Weights of a small mixture-of-experts language model, trained from scratch on English Wikipedia.
Size: width 128, 3.16M parameters.
Experts: 48 experts in each of 4 layers, 32 squared ReLU neurons an expert, 3 picks a token, a softmax router, a shared expert of 128 neurons.
Below are experts of layer 3 (counted from 0) of a mixture-of-experts language model. Rows are named router (the router's row for the expert), down (a neuron's output weights, with its number) and show model dimensions 0-127. Each number is 200 + 40 x the weight over its row's rms, rounded and kept within 0 to 999.
After each expert's rows: a language model's description of what the expert responds to. This comes from a sample of Wikipedia text that the model never trained on.

# expert 10
router,196,277,175,215,258,139,294,222,219,247,140,169,248,265,216,177,190,254,154,179,183,245,208,210,153,200,233,235,217,161,183,238,220,220,160,164,167,137,218,212,147,208,186,138,162,260,173,228,217,216,279,159,244,164,119,227,137,225,221,236,186,202,249,153,229,188,156,159,182,175,221,272,223,274,231,238,157,251,197,226,194,226,209,233,272,242,245,156,275,139,238,189,209,211,199,214,197,191,241,246,224,203,257,124,197,232,239,202,267,166,138,163,237,178,233,262,209,180,158,269,158,220,194,169,172,137,189,226
down0,207,256,162,197,209,205,175,156,171,211,163,221,209,177,163,214,224,191,303,234,165,186,231,174,98,212,158,218,176,220,240,264,195,229,236,208,171,198,217,203,145,199,138,158,241,228,198,222,161,237,119,182,161,176,221,206,313,189,141,210,248,135,229,222,201,257,89,173,226,192,227,276,155,171,188,194,143,193,234,156,162,265,201,200,181,180,212,223,181,153,203,197,173,246,181,237,174,187,297,186,162,193,206,201,271,138,182,257,234,185,179,204,155,189,247,170,181,145,158,247,132,213,204,123,214,176,206,108
down1,247,223,159,186,192,192,243,168,275,238,218,180,208,161,268,161,206,253,168,227,166,215,288,179,189,184,199,127,201,179,242,90,198,175,149,184,204,266,148,136,220,178,205,171,244,208,222,216,224,199,138,134,236,235,186,144,189,116,173,209,197,238,140,162,169,234,242,320,220,153,198,188,194,132,248,211,189,203,202,198,225,191,225,175,138,222,203,169,185,197,162,281,229,127,210,202,178,136,131,243,213,214,150,153,207,251,157,169,193,169,157,205,287,204,179,214,220,218,204,161,275,157,163,157,162,206,228,231
down2,192,105,242,218,217,209,148,198,225,212,206,212,260,206,243,189,188,219,237,158,235,238,157,222,210,180,252,230,228,135,178,179,224,169,153,176,213,160,217,221,279,276,148,200,162,223,109,143,163,193,307,240,198,179,181,176,209,204,238,221,157,181,152,229,181,156,207,189,197,237,174,249,160,218,151,247,286,202,156,235,243,174,201,242,201,130,239,255,220,217,177,228,215,187,245,260,166,175,190,152,285,163,203,137,94,219,153,217,189,275,125,179,214,176,233,191,228,213,220,240,280,204,217,179,160,225,258,173
down3,192,206,218,228,226,202,252,197,133,160,210,166,150,230,209,269,187,170,132,207,179,157,199,193,220,157,219,126,129,143,203,209,185,210,225,184,216,175,188,204,189,199,217,199,235,244,185,227,290,165,192,183,208,207,255,283,239,195,191,97,199,196,179,258,169,187,175,238,241,149,177,208,138,177,146,133,303,195,234,268,205,161,184,211,176,239,230,94,239,235,161,261,168,210,214,221,210,177,247,222,141,147,137,122,140,164,161,124,148,192,214,200,158,210,189,181,169,216,218,196,167,227,220,189,311,160,193,178
down4,215,236,184,262,183,252,212,167,196,191,223,191,274,263,73,200,265,236,163,242,205,204,188,165,199,215,163,196,235,263,181,139,206,188,262,208,191,228,197,148,161,204,246,200,209,189,158,183,206,166,181,291,177,225,231,186,223,150,155,169,175,207,216,198,148,93,184,222,251,106,225,195,254,156,228,151,217,187,138,191,150,216,212,191,225,185,231,220,238,181,189,119,175,239,240,270,98,150,187,268,198,161,181,213,224,190,83,221,189,192,210,194,226,190,213,185,224,152,172,179,192,180,170,223,232,130,240,143
down5,222,254,139,203,180,203,232,165,126,194,245,262,261,200,194,148,144,170,229,248,95,207,267,199,180,257,140,208,228,181,191,263,186,208,254,227,188,207,235,160,212,211,140,217,249,220,197,279,179,218,257,171,180,115,231,176,274,198,212,233,237,225,256,165,184,212,185,194,142,218,211,131,132,211,159,199,168,159,201,179,211,245,195,216,274,252,246,222,184,188,242,206,233,204,246,220,216,187,197,158,135,200,219,176,199,192,220,157,154,156,204,199,255,163,202,147,137,107,134,248,245,179,203,236,217,293,263,211
down6,202,204,160,216,163,165,242,189,239,158,247,231,151,171,205,258,149,152,193,197,157,141,175,222,188,169,181,234,221,196,193,171,172,205,206,227,201,273,148,170,249,201,211,189,237,102,189,212,233,167,194,214,224,134,225,219,137,199,217,242,211,235,225,123,265,134,210,159,176,242,200,176,182,195,307,230,198,191,229,112,272,226,156,195,186,199,156,221,272,245,205,246,229,175,163,199,157,203,224,126,234,172,193,149,145,161,172,218,238,181,201,187,247,125,114,265,213,207,233,177,204,257,259,185,133,197,297,260
down7,255,216,235,135,245,228,237,188,158,143,151,188,225,196,233,184,177,165,227,226,209,197,244,266,192,244,241,158,179,210,232,135,203,142,238,234,236,147,214,149,183,206,180,241,193,216,144,248,212,204,203,230,210,179,243,180,195,114,232,186,196,211,159,140,197,216,201,245,209,164,202,160,260,181,202,138,123,218,175,236,129,197,167,206,239,254,166,251,218,268,188,221,175,146,271,225,176,173,150,259,191,162,212,216,229,237,284,290,278,130,250,168,205,221,181,159,234,162,185,216,163,222,134,279,189,299,153,173
It responds to: Inflectional endings and mid-word stem pieces of verbs, such as -ed, -ing, -s, repul-s-ed, us-ually, plus whole past forms made, said, used.

# expert 15
router,93,208,229,204,228,159,253,187,188,229,125,127,233,237,254,265,212,229,185,245,173,234,242,176,168,214,239,215,184,225,243,208,260,218,197,118,170,107,154,239,215,147,248,203,183,232,207,221,176,242,237,186,257,186,190,217,214,137,227,193,195,224,238,136,206,207,192,230,219,234,98,236,274,156,225,209,228,171,171,234,233,198,129,232,183,200,255,202,232,206,208,200,211,149,179,104,238,202,233,267,260,153,222,146,150,196,247,225,209,243,201,237,219,181,191,241,227,236,169,136,155,132,226,167,177,165,115,177
down0,219,222,137,203,197,236,215,218,235,228,228,247,250,253,180,110,187,264,259,167,220,215,177,184,240,160,287,125,195,191,229,240,181,217,252,193,201,185,148,213,211,200,164,150,173,222,253,252,234,211,137,216,215,207,265,161,196,179,186,201,105,201,217,186,246,215,261,149,97,198,302,205,195,144,248,269,240,187,208,171,200,193,165,280,158,228,219,149,200,251,180,233,131,186,216,220,173,239,182,219,190,239,131,226,152,179,248,159,146,175,174,149,143,231,225,166,199,241,144,227,166,170,241,165,265,229,170,191
down1,208,204,284,186,192,164,244,204,232,99,198,215,205,212,207,165,233,269,203,227,198,189,226,234,163,146,174,237,270,194,161,204,150,212,184,134,232,140,167,181,150,163,193,236,174,129,207,186,172,155,183,226,192,182,310,221,204,155,213,170,240,158,205,265,227,199,152,210,233,157,146,233,255,227,237,198,241,195,206,239,196,137,266,200,178,288,210,250,158,249,152,208,222,219,219,179,223,153,277,217,146,210,206,258,184,199,219,216,240,171,133,189,129,271,260,233,179,176,180,115,183,223,154,230,147,161,259,263
down2,231,193,163,173,260,174,193,129,220,194,192,251,167,236,152,198,223,215,239,188,188,262,233,226,82,132,132,180,216,220,197,233,236,267,243,158,132,173,232,222,149,159,229,187,164,216,183,184,193,188,192,255,142,204,224,185,198,213,134,166,183,118,184,140,212,177,193,264,187,211,224,104,156,299,173,125,221,263,221,165,219,241,168,205,230,195,179,207,216,168,218,242,144,198,255,206,215,194,267,165,250,224,227,256,176,175,136,225,167,224,211,194,228,201,232,188,163,238,245,286,154,175,192,235,246,293,219,210
down3,167,179,184,119,135,197,203,201,244,163,202,233,204,209,184,246,196,187,105,196,186,210,245,136,207,245,160,180,217,212,143,181,237,258,199,226,211,186,286,180,181,152,163,189,134,162,223,191,155,219,188,167,226,157,189,135,197,295,112,132,195,265,226,208,149,272,170,265,197,255,165,196,161,241,190,239,252,205,147,221,223,167,213,219,199,136,244,157,193,110,139,210,183,208,188,168,207,169,125,210,215,236,233,250,256,227,184,164,171,177,218,228,176,132,219,205,159,264,169,223,287,162,175,214,255,241,233,236
down4,196,228,218,194,219,148,184,195,216,172,260,272,257,142,220,168,151,221,206,154,181,188,155,285,192,250,220,229,156,107,223,193,220,198,213,250,205,155,130,171,205,234,194,127,265,268,166,181,184,257,221,191,168,242,249,184,195,200,145,188,327,198,245,181,208,233,151,203,127,183,320,190,246,149,197,190,157,152,217,208,200,121,248,193,170,222,279,238,223,206,195,221,209,218,177,197,210,225,211,194,166,201,234,191,100,109,168,172,200,247,181,237,246,208,219,209,248,183,170,178,179,178,167,163,194,243,222,160
down5,319,249,256,195,214,244,237,199,150,217,126,195,231,281,168,255,215,126,192,229,246,161,118,214,174,184,224,166,176,193,227,204,271,147,241,238,134,209,233,189,248,197,131,185,204,246,144,165,167,176,149,182,212,161,199,179,191,191,254,178,204,236,189,248,262,240,212,183,231,184,166,222,150,161,219,208,160,154,221,234,264,199,267,206,172,138,223,227,147,235,222,171,156,238,194,122,186,223,164,232,210,136,267,235,174,226,185,168,215,198,259,151,200,212,198,167,177,144,183,203,225,169,305,202,198,172,166,115
down6,183,237,210,190,192,177,230,182,195,114,236,192,138,213,155,216,290,216,187,145,176,174,230,190,180,185,231,119,135,154,162,301,173,212,200,186,194,248,153,182,219,179,196,246,243,253,168,244,194,229,229,171,162,146,170,256,243,247,263,214,194,180,112,239,188,130,225,236,223,248,179,197,203,202,265,186,180,111,266,200,248,253,242,196,159,213,226,180,161,183,201,292,239,183,259,244,232,266,207,115,183,226,176,152,225,210,215,161,176,258,172,221,272,142,148,193,219,220,214,230,196,155,180,163,245,236,241,181
down7,156,217,193,224,174,230,160,191,187,224,191,231,237,192,215,203,268,163,218,165,178,198,199,116,254,161,232,217,155,276,144,138,233,182,178,212,230,228,210,231,150,169,156,302,163,191,169,178,248,101,195,208,220,219,159,254,188,274,298,104,219,158,252,166,175,114,255,168,215,221,253,198,191,183,243,204,225,206,222,185,202,254,174,191,198,167,261,217,182,229,128,220,134,142,206,193,204,211,146,186,183,225,275,74,231,195,245,215,198,213,202,190,173,202,243,192,193,199,191,142,162,183,156,166,245,168,249,189
It responds to: Inner and suffix pieces of scientific or learned words, such as olog in ornithologists, onom in Autonomous, ical, ety in sobriety.

# expert 7
router,137,285,212,225,198,133,251,249,198,189,176,232,219,222,216,182,154,168,156,188,138,243,206,171,167,185,217,247,224,232,229,222,181,206,208,164,223,121,155,269,182,136,238,156,184,320,201,248,153,273,250,141,224,222,200,195,216,131,237,259,198,203,250,204,261,124,222,194,161,148,145,246,202,169,211,237,189,137,143,262,186,185,227,271,198,217,291,185,275,185,201,207,218,169,196,173,198,211,219,256,237,135,184,181,231,271,246,171,182,207,151,193,246,226,198,218,184,241,145,170,148,160,160,208,163,202,190,177
down0,185,243,114,228,219,210,224,141,166,195,225,171,237,256,225,225,206,233,197,164,210,190,168,233,275,144,181,184,227,225,189,155,133,187,175,231,214,207,167,282,172,185,208,205,215,205,200,239,241,197,159,199,286,262,200,150,167,203,207,87,147,207,252,98,245,139,174,281,200,229,269,217,149,138,215,152,159,220,223,253,103,260,198,144,229,160,164,208,163,304,225,248,200,229,242,233,221,267,178,215,222,247,214,165,155,222,176,223,236,207,200,233,183,221,225,199,246,201,201,251,221,133,197,222,187,195,212,195
down1,263,156,170,176,189,205,297,212,201,187,192,197,159,148,145,201,216,164,171,146,143,206,200,135,192,215,172,193,198,275,174,194,196,274,173,150,212,254,263,158,327,161,202,259,184,196,172,192,229,123,243,173,267,209,196,221,209,166,240,168,199,239,182,191,205,208,147,153,200,264,191,248,212,83,152,120,220,181,203,177,241,190,168,178,240,200,193,223,180,235,220,216,229,219,227,202,232,170,229,238,241,166,204,170,143,198,240,102,148,153,201,174,217,213,202,249,125,189,143,146,194,205,259,149,235,180,191,264
down2,242,147,218,190,160,141,236,127,247,209,130,230,227,205,265,208,179,189,209,213,164,187,261,150,140,179,211,157,171,204,231,188,125,133,159,233,143,165,199,186,224,191,126,254,214,133,137,285,117,173,272,144,228,228,185,231,229,205,287,232,249,229,190,205,177,290,183,252,155,226,267,204,206,124,163,188,162,210,197,177,210,203,202,181,222,216,191,240,164,181,258,168,227,191,198,222,219,174,186,185,171,156,144,125,177,193,216,251,111,206,165,171,266,198,229,210,147,171,164,176,184,240,243,198,189,186,247,149
down3,172,164,174,142,225,180,172,178,258,257,195,190,211,180,198,274,257,267,106,191,171,198,227,142,202,206,162,152,216,241,191,173,209,179,210,111,146,220,164,211,146,257,198,149,141,165,292,197,237,200,237,211,236,201,246,216,167,214,243,156,188,238,260,230,290,223,175,199,206,196,252,237,205,214,219,120,197,276,270,217,216,275,226,204,203,146,212,216,138,201,200,267,258,170,211,168,107,183,250,160,219,195,195,213,165,179,133,100,159,200,211,214,246,237,192,210,224,200,181,127,146,183,209,225,209,234,202,177
down4,242,231,178,160,236,189,170,200,191,96,211,190,161,199,207,192,206,187,226,211,231,225,202,300,101,176,241,165,168,224,127,85,202,140,223,191,200,188,211,192,210,173,201,210,146,167,205,236,217,245,176,210,218,224,228,149,165,175,179,190,240,199,261,155,229,105,143,280,231,165,166,166,147,214,194,196,181,167,177,208,161,279,139,165,246,182,240,224,275,177,178,238,238,242,160,156,201,205,201,206,151,180,250,197,131,183,199,259,192,204,209,132,225,155,220,191,178,139,255,145,172,232,79,185,224,190,198,232
down5,127,235,233,160,148,263,206,235,171,178,174,184,104,216,187,170,160,163,178,276,176,152,234,230,274,170,213,129,198,164,214,275,246,237,225,238,170,203,114,236,180,181,177,241,175,212,203,190,170,283,152,187,193,291,199,191,181,156,164,184,194,226,234,231,207,202,144,150,207,180,129,176,173,163,152,192,187,190,214,212,253,238,174,157,195,166,214,176,184,275,188,201,123,259,166,240,175,272,100,173,193,124,192,161,207,213,150,253,200,130,199,212,226,186,226,182,171,189,144,169,269,159,245,156,165,229,198,196
down6,173,215,160,225,234,171,232,189,152,188,180,204,133,150,213,233,176,170,182,212,189,214,183,204,192,289,125,199,192,223,188,154,163,252,148,264,209,129,252,190,220,206,146,268,263,222,180,181,211,224,165,190,262,158,243,277,154,186,229,265,290,196,178,160,236,159,241,185,181,247,151,199,198,99,180,176,115,232,259,213,175,236,215,238,154,255,212,207,185,183,141,213,266,188,214,227,258,235,269,192,168,233,249,214,162,199,213,139,237,236,108,241,228,207,209,211,187,154,220,174,159,206,187,232,275,153,187,135
down7,217,132,223,235,183,200,175,212,188,232,197,224,163,241,217,161,172,318,169,212,145,141,187,157,176,95,199,139,184,211,164,220,227,189,142,229,126,277,217,215,163,279,186,112,165,184,210,213,178,221,200,292,236,153,191,233,201,209,204,181,201,194,192,228,196,143,166,198,106,227,176,177,167,146,186,174,214,182,202,300,274,124,227,177,192,168,139,274,248,214,169,235,239,285,142,128,207,182,228,181,188,259,205,207,202,141,197,215,218,168,175,134,189,189,171,223,221,231,228,195,182,187,199,137,199,210,209,177
It responds to: Middle pieces of Latinate words after a prefix, such as ol in consolidated, per in temperatures, at in operators.

# expert 12
router,181,192,166,230,189,158,187,181,272,186,142,146,283,234,229,231,192,183,225,237,158,221,141,127,224,217,214,278,142,208,165,205,266,245,190,176,190,159,161,221,160,187,251,206,245,160,116,206,183,205,205,189,255,125,127,204,174,169,262,217,203,205,198,142,202,113,186,231,183,175,126,175,259,194,192,246,201,217,122,228,128,153,202,285,223,205,214,241,232,137,181,161,210,161,176,227,204,240,265,209,201,174,263,145,197,268,231,159,188,181,191,156,201,241,276,226,269,210,185,222,170,217,126,206,216,231,178,151
down2,188,236,105,149,164,202,259,168,231,159,136,192,222,190,236,147,131,230,211,162,106,214,216,137,240,202,172,143,212,220,239,200,154,237,194,261,254,276,158,167,190,134,137,164,204,216,204,198,265,183,154,223,189,227,202,248,191,189,217,183,144,274,220,277,209,223,191,234,149,192,258,205,208,251,174,152,172,243,233,147,123,228,204,179,184,194,151,204,217,239,243,193,193,224,266,226,182,269,219,186,217,192,133,179,197,221,238,140,194,149,226,264,210,304,196,150,173,235,191,202,114,204,232,189,243,200,248,205
down3,254,153,212,184,214,225,161,239,139,199,154,168,231,164,257,181,164,148,172,125,231,204,241,207,234,226,260,174,188,162,148,212,158,170,129,168,166,199,219,213,165,188,269,255,114,122,149,167,148,175,195,240,138,189,194,199,196,280,143,149,229,155,167,231,238,228,219,176,212,253,166,158,179,245,204,195,208,200,174,188,223,208,118,205,150,215,255,179,223,204,275,200,180,246,206,105,180,161,180,140,158,239,277,184,156,226,173,244,208,223,251,258,199,151,182,184,244,167,240,286,203,203,203,223,182,151,134,146
down4,167,112,146,237,262,230,250,166,173,205,211,243,185,196,178,110,216,178,176,214,149,245,208,190,206,186,205,135,201,220,214,208,147,115,227,153,227,151,246,266,214,183,145,190,195,207,209,206,199,193,164,228,203,175,225,181,144,204,358,231,190,196,220,224,263,182,152,156,222,236,170,169,161,235,160,171,157,190,225,143,234,169,126,204,192,169,239,182,214,178,217,182,198,188,279,199,160,198,258,132,207,208,237,210,267,230,255,142,216,194,165,191,180,183,127,227,185,224,191,168,200,227,275,210,171,178,160,327
down5,245,233,277,233,202,250,164,239,170,215,194,210,193,191,201,200,197,222,266,204,140,166,191,198,175,277,182,238,144,264,209,175,165,79,203,211,238,208,234,197,242,147,229,155,162,200,190,221,213,130,186,290,214,157,196,184,191,239,191,163,228,190,153,165,254,221,127,206,220,181,194,214,243,179,216,244,208,152,210,324,204,198,156,164,124,242,249,154,203,130,193,215,167,216,249,202,210,134,133,174,195,247,226,235,222,231,185,180,209,236,250,214,192,194,207,203,140,164,309,204,212,181,267,276,170,262,243,223
down6,131,270,234,177,227,208,199,151,234,146,174,195,208,227,239,174,155,223,247,182,174,177,244,182,260,218,156,148,130,263,141,134,219,157,285,247,152,246,195,283,182,249,246,226,192,214,196,172,195,226,175,207,192,219,211,205,190,202,347,159,210,293,138,231,191,233,245,183,202,214,275,188,190,172,188,161,178,267,159,182,190,202,206,149,139,192,157,263,212,226,197,204,233,219,164,233,215,196,171,217,155,284,196,218,259,231,208,198,237,222,273,201,151,246,168,236,259,173,145,165,173,191,167,208,191,219,228,261
down7,156,216,273,247,190,161,185,190,192,126,216,290,145,151,152,264,174,169,135,186,120,217,299,204,212,192,212,212,171,175,183,230,192,275,200,205,166,267,188,206,247,224,180,174,209,176,228,183,158,249,202,165,164,166,205,213,289,137,212,201,194,157,234,189,205,222,151,156,227,148,113,173,187,166,153,295,191,191,187,185,242,221,176,156,196,208,212,211,155,181,217,174,175,151,232,116,187,212,187,166,182,216,155,165,274,112,177,222,174,231,148,153,195,257,159,226,100,247,181,218,158,135,210,184,183,212,218,221
down8,228,211,168,116,196,190,178,138,152,215,133,224,207,238,178,199,213,218,200,232,226,169,157,248,187,200,181,216,141,190,225,240,139,170,236,270,169,181,180,179,174,237,237,203,148,213,163,141,251,224,116,205,188,156,273,158,233,175,223,219,291,203,179,176,262,188,218,218,254,208,262,182,202,252,228,242,262,158,231,172,217,199,210,224,186,84,183,243,178,210,190,198,166,179,230,223,154,192,271,176,183,177,239,206,165,183,222,215,103,154,163,173,164,259,238,113,243,204,162,292,254,228,172,191,296,204,188,165
down9,239,203,188,142,151,212,155,208,224,107,241,212,150,205,264,119,161,139,260,223,194,183,170,264,185,201,201,230,164,237,191,79,147,223,178,227,269,243,223,194,212,177,144,186,258,212,186,190,240,189,192,193,196,242,184,200,210,199,181,197,230,215,183,237,197,150,227,212,222,283,150,218,216,197,198,266,168,164,140,197,190,196,241,209,232,271,185,205,190,286,180,177,245,246,191,179,173,233,146,204,134,123,188,174,261,205,251,243,133,202,214,207,144,94,170,191,153,128,177,200,247,184,246,163,222,229,216,123
It responds to: Short vowel-consonant pieces like um, am, op, im after a first syllable, plus prefixes ex, dis, trans, e.g. doc-um-ents, d-am-age.

# expert 45
router,123,270,166,174,185,160,295,178,220,244,164,83,237,217,249,240,182,255,181,200,186,173,154,200,242,155,248,237,161,185,279,205,222,181,229,208,134,177,185,265,184,122,190,173,168,258,197,293,148,162,258,165,209,170,205,191,220,171,221,271,183,231,253,171,185,206,165,198,184,245,191,193,266,181,150,226,266,167,249,222,188,193,182,177,190,194,247,227,170,190,207,168,220,88,195,156,244,206,227,254,272,197,258,190,171,193,227,235,255,207,205,200,200,157,248,258,223,225,157,269,163,191,162,215,208,206,165,161
down0,198,163,137,213,248,187,192,210,229,201,201,196,264,207,188,178,251,233,198,258,212,222,144,282,180,155,219,183,159,226,174,215,270,193,117,146,258,132,261,218,217,223,285,243,183,177,163,167,216,161,187,234,182,207,208,195,194,230,225,218,216,228,142,228,197,184,234,207,200,209,164,196,207,203,174,222,216,218,99,116,198,162,141,161,142,196,214,206,271,184,232,256,262,159,188,285,202,166,187,182,195,152,196,205,289,141,171,182,171,316,203,167,231,159,150,142,242,225,183,109,193,252,230,218,265,178,242,181
down1,184,159,211,183,130,125,260,141,131,235,258,235,210,94,112,180,93,235,205,174,177,200,249,242,246,195,231,224,237,135,202,201,220,216,194,228,221,186,291,240,148,167,192,203,257,210,265,217,258,178,145,210,183,222,147,227,159,249,126,208,209,206,208,228,190,189,238,197,159,183,201,199,222,209,193,170,184,141,152,224,256,234,117,222,182,120,149,193,161,185,195,133,210,235,206,130,251,188,247,170,159,226,216,202,212,251,205,132,226,198,232,237,244,212,226,211,192,168,188,253,183,203,274,146,222,166,180,213
down2,203,213,284,190,279,179,177,153,143,214,153,185,221,226,129,164,194,182,215,158,219,182,173,197,201,211,231,239,182,223,180,206,213,187,315,149,204,247,183,192,288,163,163,257,173,282,128,247,146,217,186,212,193,150,265,203,117,265,179,137,150,192,227,158,213,206,193,156,177,173,183,174,177,153,146,218,194,209,174,235,259,206,190,220,184,179,199,200,221,252,204,206,139,258,263,221,175,134,119,149,142,127,251,278,253,195,233,282,260,191,223,226,199,167,177,168,194,207,226,196,174,190,160,210,156,184,164,183
down3,159,200,191,204,170,221,146,231,305,235,198,127,182,159,178,244,205,191,194,190,250,156,219,202,242,202,235,155,278,243,221,162,232,174,231,177,242,212,210,194,172,173,193,176,297,114,245,261,201,144,217,249,183,169,280,164,252,231,166,198,241,163,157,223,240,138,207,220,213,145,157,193,190,221,159,240,268,169,225,202,140,260,213,228,237,228,157,172,229,224,191,234,112,222,188,186,239,308,154,147,206,195,263,204,182,187,212,189,181,155,183,170,186,215,171,214,166,216,184,272,292,191,142,140,188,129,197,208
down4,213,176,184,240,149,175,147,187,230,237,178,143,197,218,225,210,224,218,223,200,192,149,249,236,223,234,215,166,297,221,265,239,195,184,140,224,150,238,224,167,213,156,174,141,261,182,229,120,111,225,236,149,224,143,202,161,186,258,184,122,219,221,178,201,177,283,241,165,149,201,244,222,279,163,240,285,175,205,206,209,189,140,281,171,204,177,188,170,172,248,177,172,136,206,164,212,213,214,135,213,166,227,261,240,206,188,202,171,174,181,170,187,197,213,192,85,241,128,189,195,258,182,124,209,220,209,220,269
down5,203,230,223,170,249,253,147,176,195,186,226,207,265,197,178,229,148,192,211,218,179,106,133,178,170,215,206,202,88,243,173,197,197,162,286,219,171,247,173,188,198,247,181,138,213,223,246,180,217,211,163,196,148,180,210,211,235,172,203,213,177,148,227,232,164,213,160,155,136,218,249,191,182,167,147,214,174,132,164,302,209,160,211,159,142,187,228,198,251,182,175,238,221,198,225,246,188,189,212,160,183,271,122,254,225,192,203,199,163,265,153,243,263,181,225,321,211,180,145,160,230,202,116,125,154,158,197,189
down6,190,158,207,208,223,190,217,107,167,220,214,249,221,219,175,239,166,234,145,194,156,185,166,172,161,194,225,133,216,240,196,158,148,212,152,170,230,320,197,155,246,185,213,207,190,100,98,224,208,236,174,175,202,145,134,163,270,145,225,103,148,187,136,223,231,235,185,249,222,234,177,180,144,199,201,228,232,206,172,181,200,232,199,273,200,234,209,204,240,198,185,212,156,158,227,176,197,130,229,260,207,221,148,233,146,212,205,220,290,150,164,199,165,129,120,244,165,212,200,183,153,220,243,158,164,208,194,242
down7,165,252,111,204,239,162,165,185,167,159,233,207,204,166,266,195,147,198,207,184,257,223,182,178,127,199,194,180,215,215,248,214,287,155,217,168,179,223,226,173,172,221,110,182,208,242,175,228,208,144,193,222,241,216,219,207,159,307,207,208,211,252,262,182,181,204,179,169,114,238,324,188,170,185,241,240,158,238,198,153,255,154,213,177,171,193,198,254,228,207,216,206,238,237,201,153,133,170,220,257,220,233,194,161,193,205,225,233,235,230,268,254,221,153,197,204,199,172,252,152,142,177,111,97,202,256,170,223
It responds to: Pieces holding th, h or ar inside or starting words, notably Athletics and Athlete, also Mikhail, homophobic, Th, Wh, Anna.

# expert 39
router,176,214,148,242,180,197,228,262,226,196,239,169,259,281,214,186,218,250,202,145,109,212,179,153,231,142,300,236,202,230,225,199,207,214,175,118,115,228,238,204,219,188,260,161,198,174,180,170,204,188,261,211,244,162,155,205,186,209,250,196,228,246,233,217,117,141,111,188,257,204,206,248,278,244,201,265,216,229,176,242,126,180,163,215,237,307,197,213,201,181,247,131,204,184,226,179,284,205,184,207,225,231,185,185,216,223,188,225,280,192,146,207,187,253,200,250,176,201,201,187,221,158,151,228,161,217,169,158
down0,192,143,177,185,169,175,218,110,266,187,201,149,197,165,85,187,187,222,235,163,191,184,213,204,225,202,252,205,243,152,189,188,188,249,264,208,161,167,228,241,219,173,207,235,208,188,306,244,183,263,206,189,199,198,197,191,250,168,287,218,175,193,162,254,128,283,237,207,197,260,152,170,239,186,188,202,142,243,226,216,210,133,241,215,184,239,183,156,149,162,235,247,221,214,194,264,199,201,153,257,229,191,122,194,230,152,200,190,152,193,246,270,114,245,250,187,155,216,225,167,134,155,199,180,179,267,236,260
down1,204,159,203,159,193,173,149,155,184,269,259,219,200,206,162,214,188,170,249,140,182,301,252,280,204,132,200,174,178,146,194,136,179,190,209,164,138,168,186,169,207,267,205,168,199,169,194,199,197,156,150,242,105,223,198,229,152,223,171,158,157,157,162,188,265,165,199,178,211,264,189,152,196,166,192,178,336,241,312,242,236,259,213,233,153,185,172,197,163,236,174,160,219,210,201,161,186,246,221,282,157,208,209,223,216,179,183,216,240,165,231,200,196,203,187,189,207,204,217,147,208,189,221,197,225,89,188,270
down2,234,133,196,197,157,215,123,127,227,208,157,294,195,191,203,176,162,176,157,146,218,197,234,164,239,256,151,255,221,193,228,204,205,206,197,175,275,213,237,219,263,182,208,177,209,186,164,138,219,171,223,224,170,269,231,216,186,230,133,269,225,214,229,175,163,185,178,200,200,168,214,198,225,138,160,195,241,194,144,155,177,181,159,155,211,217,248,214,208,215,232,176,241,168,164,243,262,187,233,239,190,185,221,241,215,165,292,92,203,190,191,242,252,159,230,251,176,84,232,154,261,304,168,170,175,272,215,228
down3,200,265,241,214,188,163,188,235,161,209,177,252,240,139,236,222,262,234,203,215,201,139,153,163,142,136,207,195,225,219,270,219,223,201,240,207,185,170,179,222,201,174,216,211,214,207,261,237,201,211,177,180,221,213,250,221,181,158,229,166,235,150,166,311,122,265,171,216,216,223,207,239,204,199,306,247,159,239,192,209,176,203,186,158,230,271,137,224,277,246,219,156,246,257,229,180,214,261,195,220,190,195,149,124,164,166,230,208,162,166,134,97,179,230,220,259,190,235,186,194,167,250,103,195,183,207,206,278
down4,193,255,217,251,190,229,187,197,244,152,145,174,208,233,165,225,207,209,270,233,143,189,154,246,215,220,199,174,172,129,207,179,243,179,267,237,274,281,311,189,207,179,82,211,227,185,239,195,244,165,177,178,183,167,198,232,224,251,203,226,172,229,220,168,194,194,289,280,176,162,206,247,170,222,223,292,200,204,221,220,241,233,233,213,166,268,238,207,218,213,144,217,204,193,175,198,190,283,203,176,219,214,272,253,240,220,240,146,235,294,208,152,237,165,217,118,188,140,199,273,218,200,206,205,236,167,203,203
down5,230,204,163,308,222,245,223,203,143,239,161,209,208,185,251,241,210,134,222,236,231,202,214,165,213,192,170,126,206,188,229,258,202,217,162,181,160,225,232,121,191,231,224,257,194,241,193,170,180,243,224,222,192,202,188,231,212,149,225,224,171,126,205,293,212,265,202,189,236,105,184,187,188,180,201,197,165,299,189,226,156,154,182,298,149,271,257,221,158,195,202,179,228,188,161,161,183,207,175,246,220,169,255,244,231,143,130,216,260,165,227,201,148,210,151,203,221,188,127,218,199,223,223,251,211,106,275,238
down6,201,299,184,217,216,292,188,179,144,187,203,197,172,140,155,185,187,190,263,249,222,246,250,148,161,281,185,193,271,185,205,157,241,155,161,227,272,190,230,206,204,157,274,177,195,259,173,265,148,146,235,141,225,209,168,237,205,183,151,130,228,154,134,219,244,222,287,175,173,206,200,186,247,168,245,169,197,178,174,197,184,180,167,236,159,206,194,96,171,215,177,217,193,182,201,145,212,231,220,213,157,194,223,152,251,251,157,164,262,279,187,263,233,264,225,185,227,189,238,192,236,177,279,192,219,154,208,218
down7,199,294,216,231,157,251,167,191,235,193,221,191,224,169,170,191,269,207,114,232,208,185,206,171,223,207,231,162,174,229,167,198,260,271,188,196,237,238,214,254,193,152,175,134,157,219,150,217,135,149,234,190,209,213,226,225,203,149,109,258,170,203,266,180,210,230,228,157,114,252,157,177,242,260,256,225,149,186,224,251,248,224,109,147,205,154,126,194,205,256,167,131,200,192,193,185,149,185,182,255,157,198,124,208,172,229,246,112,252,218,155,213,208,211,156,222,200,215,193,244,183,148,170,141,232,185,235,176
It responds to: Commas, colons, of and in after names, plus place words New, West and North, as in New South Wales.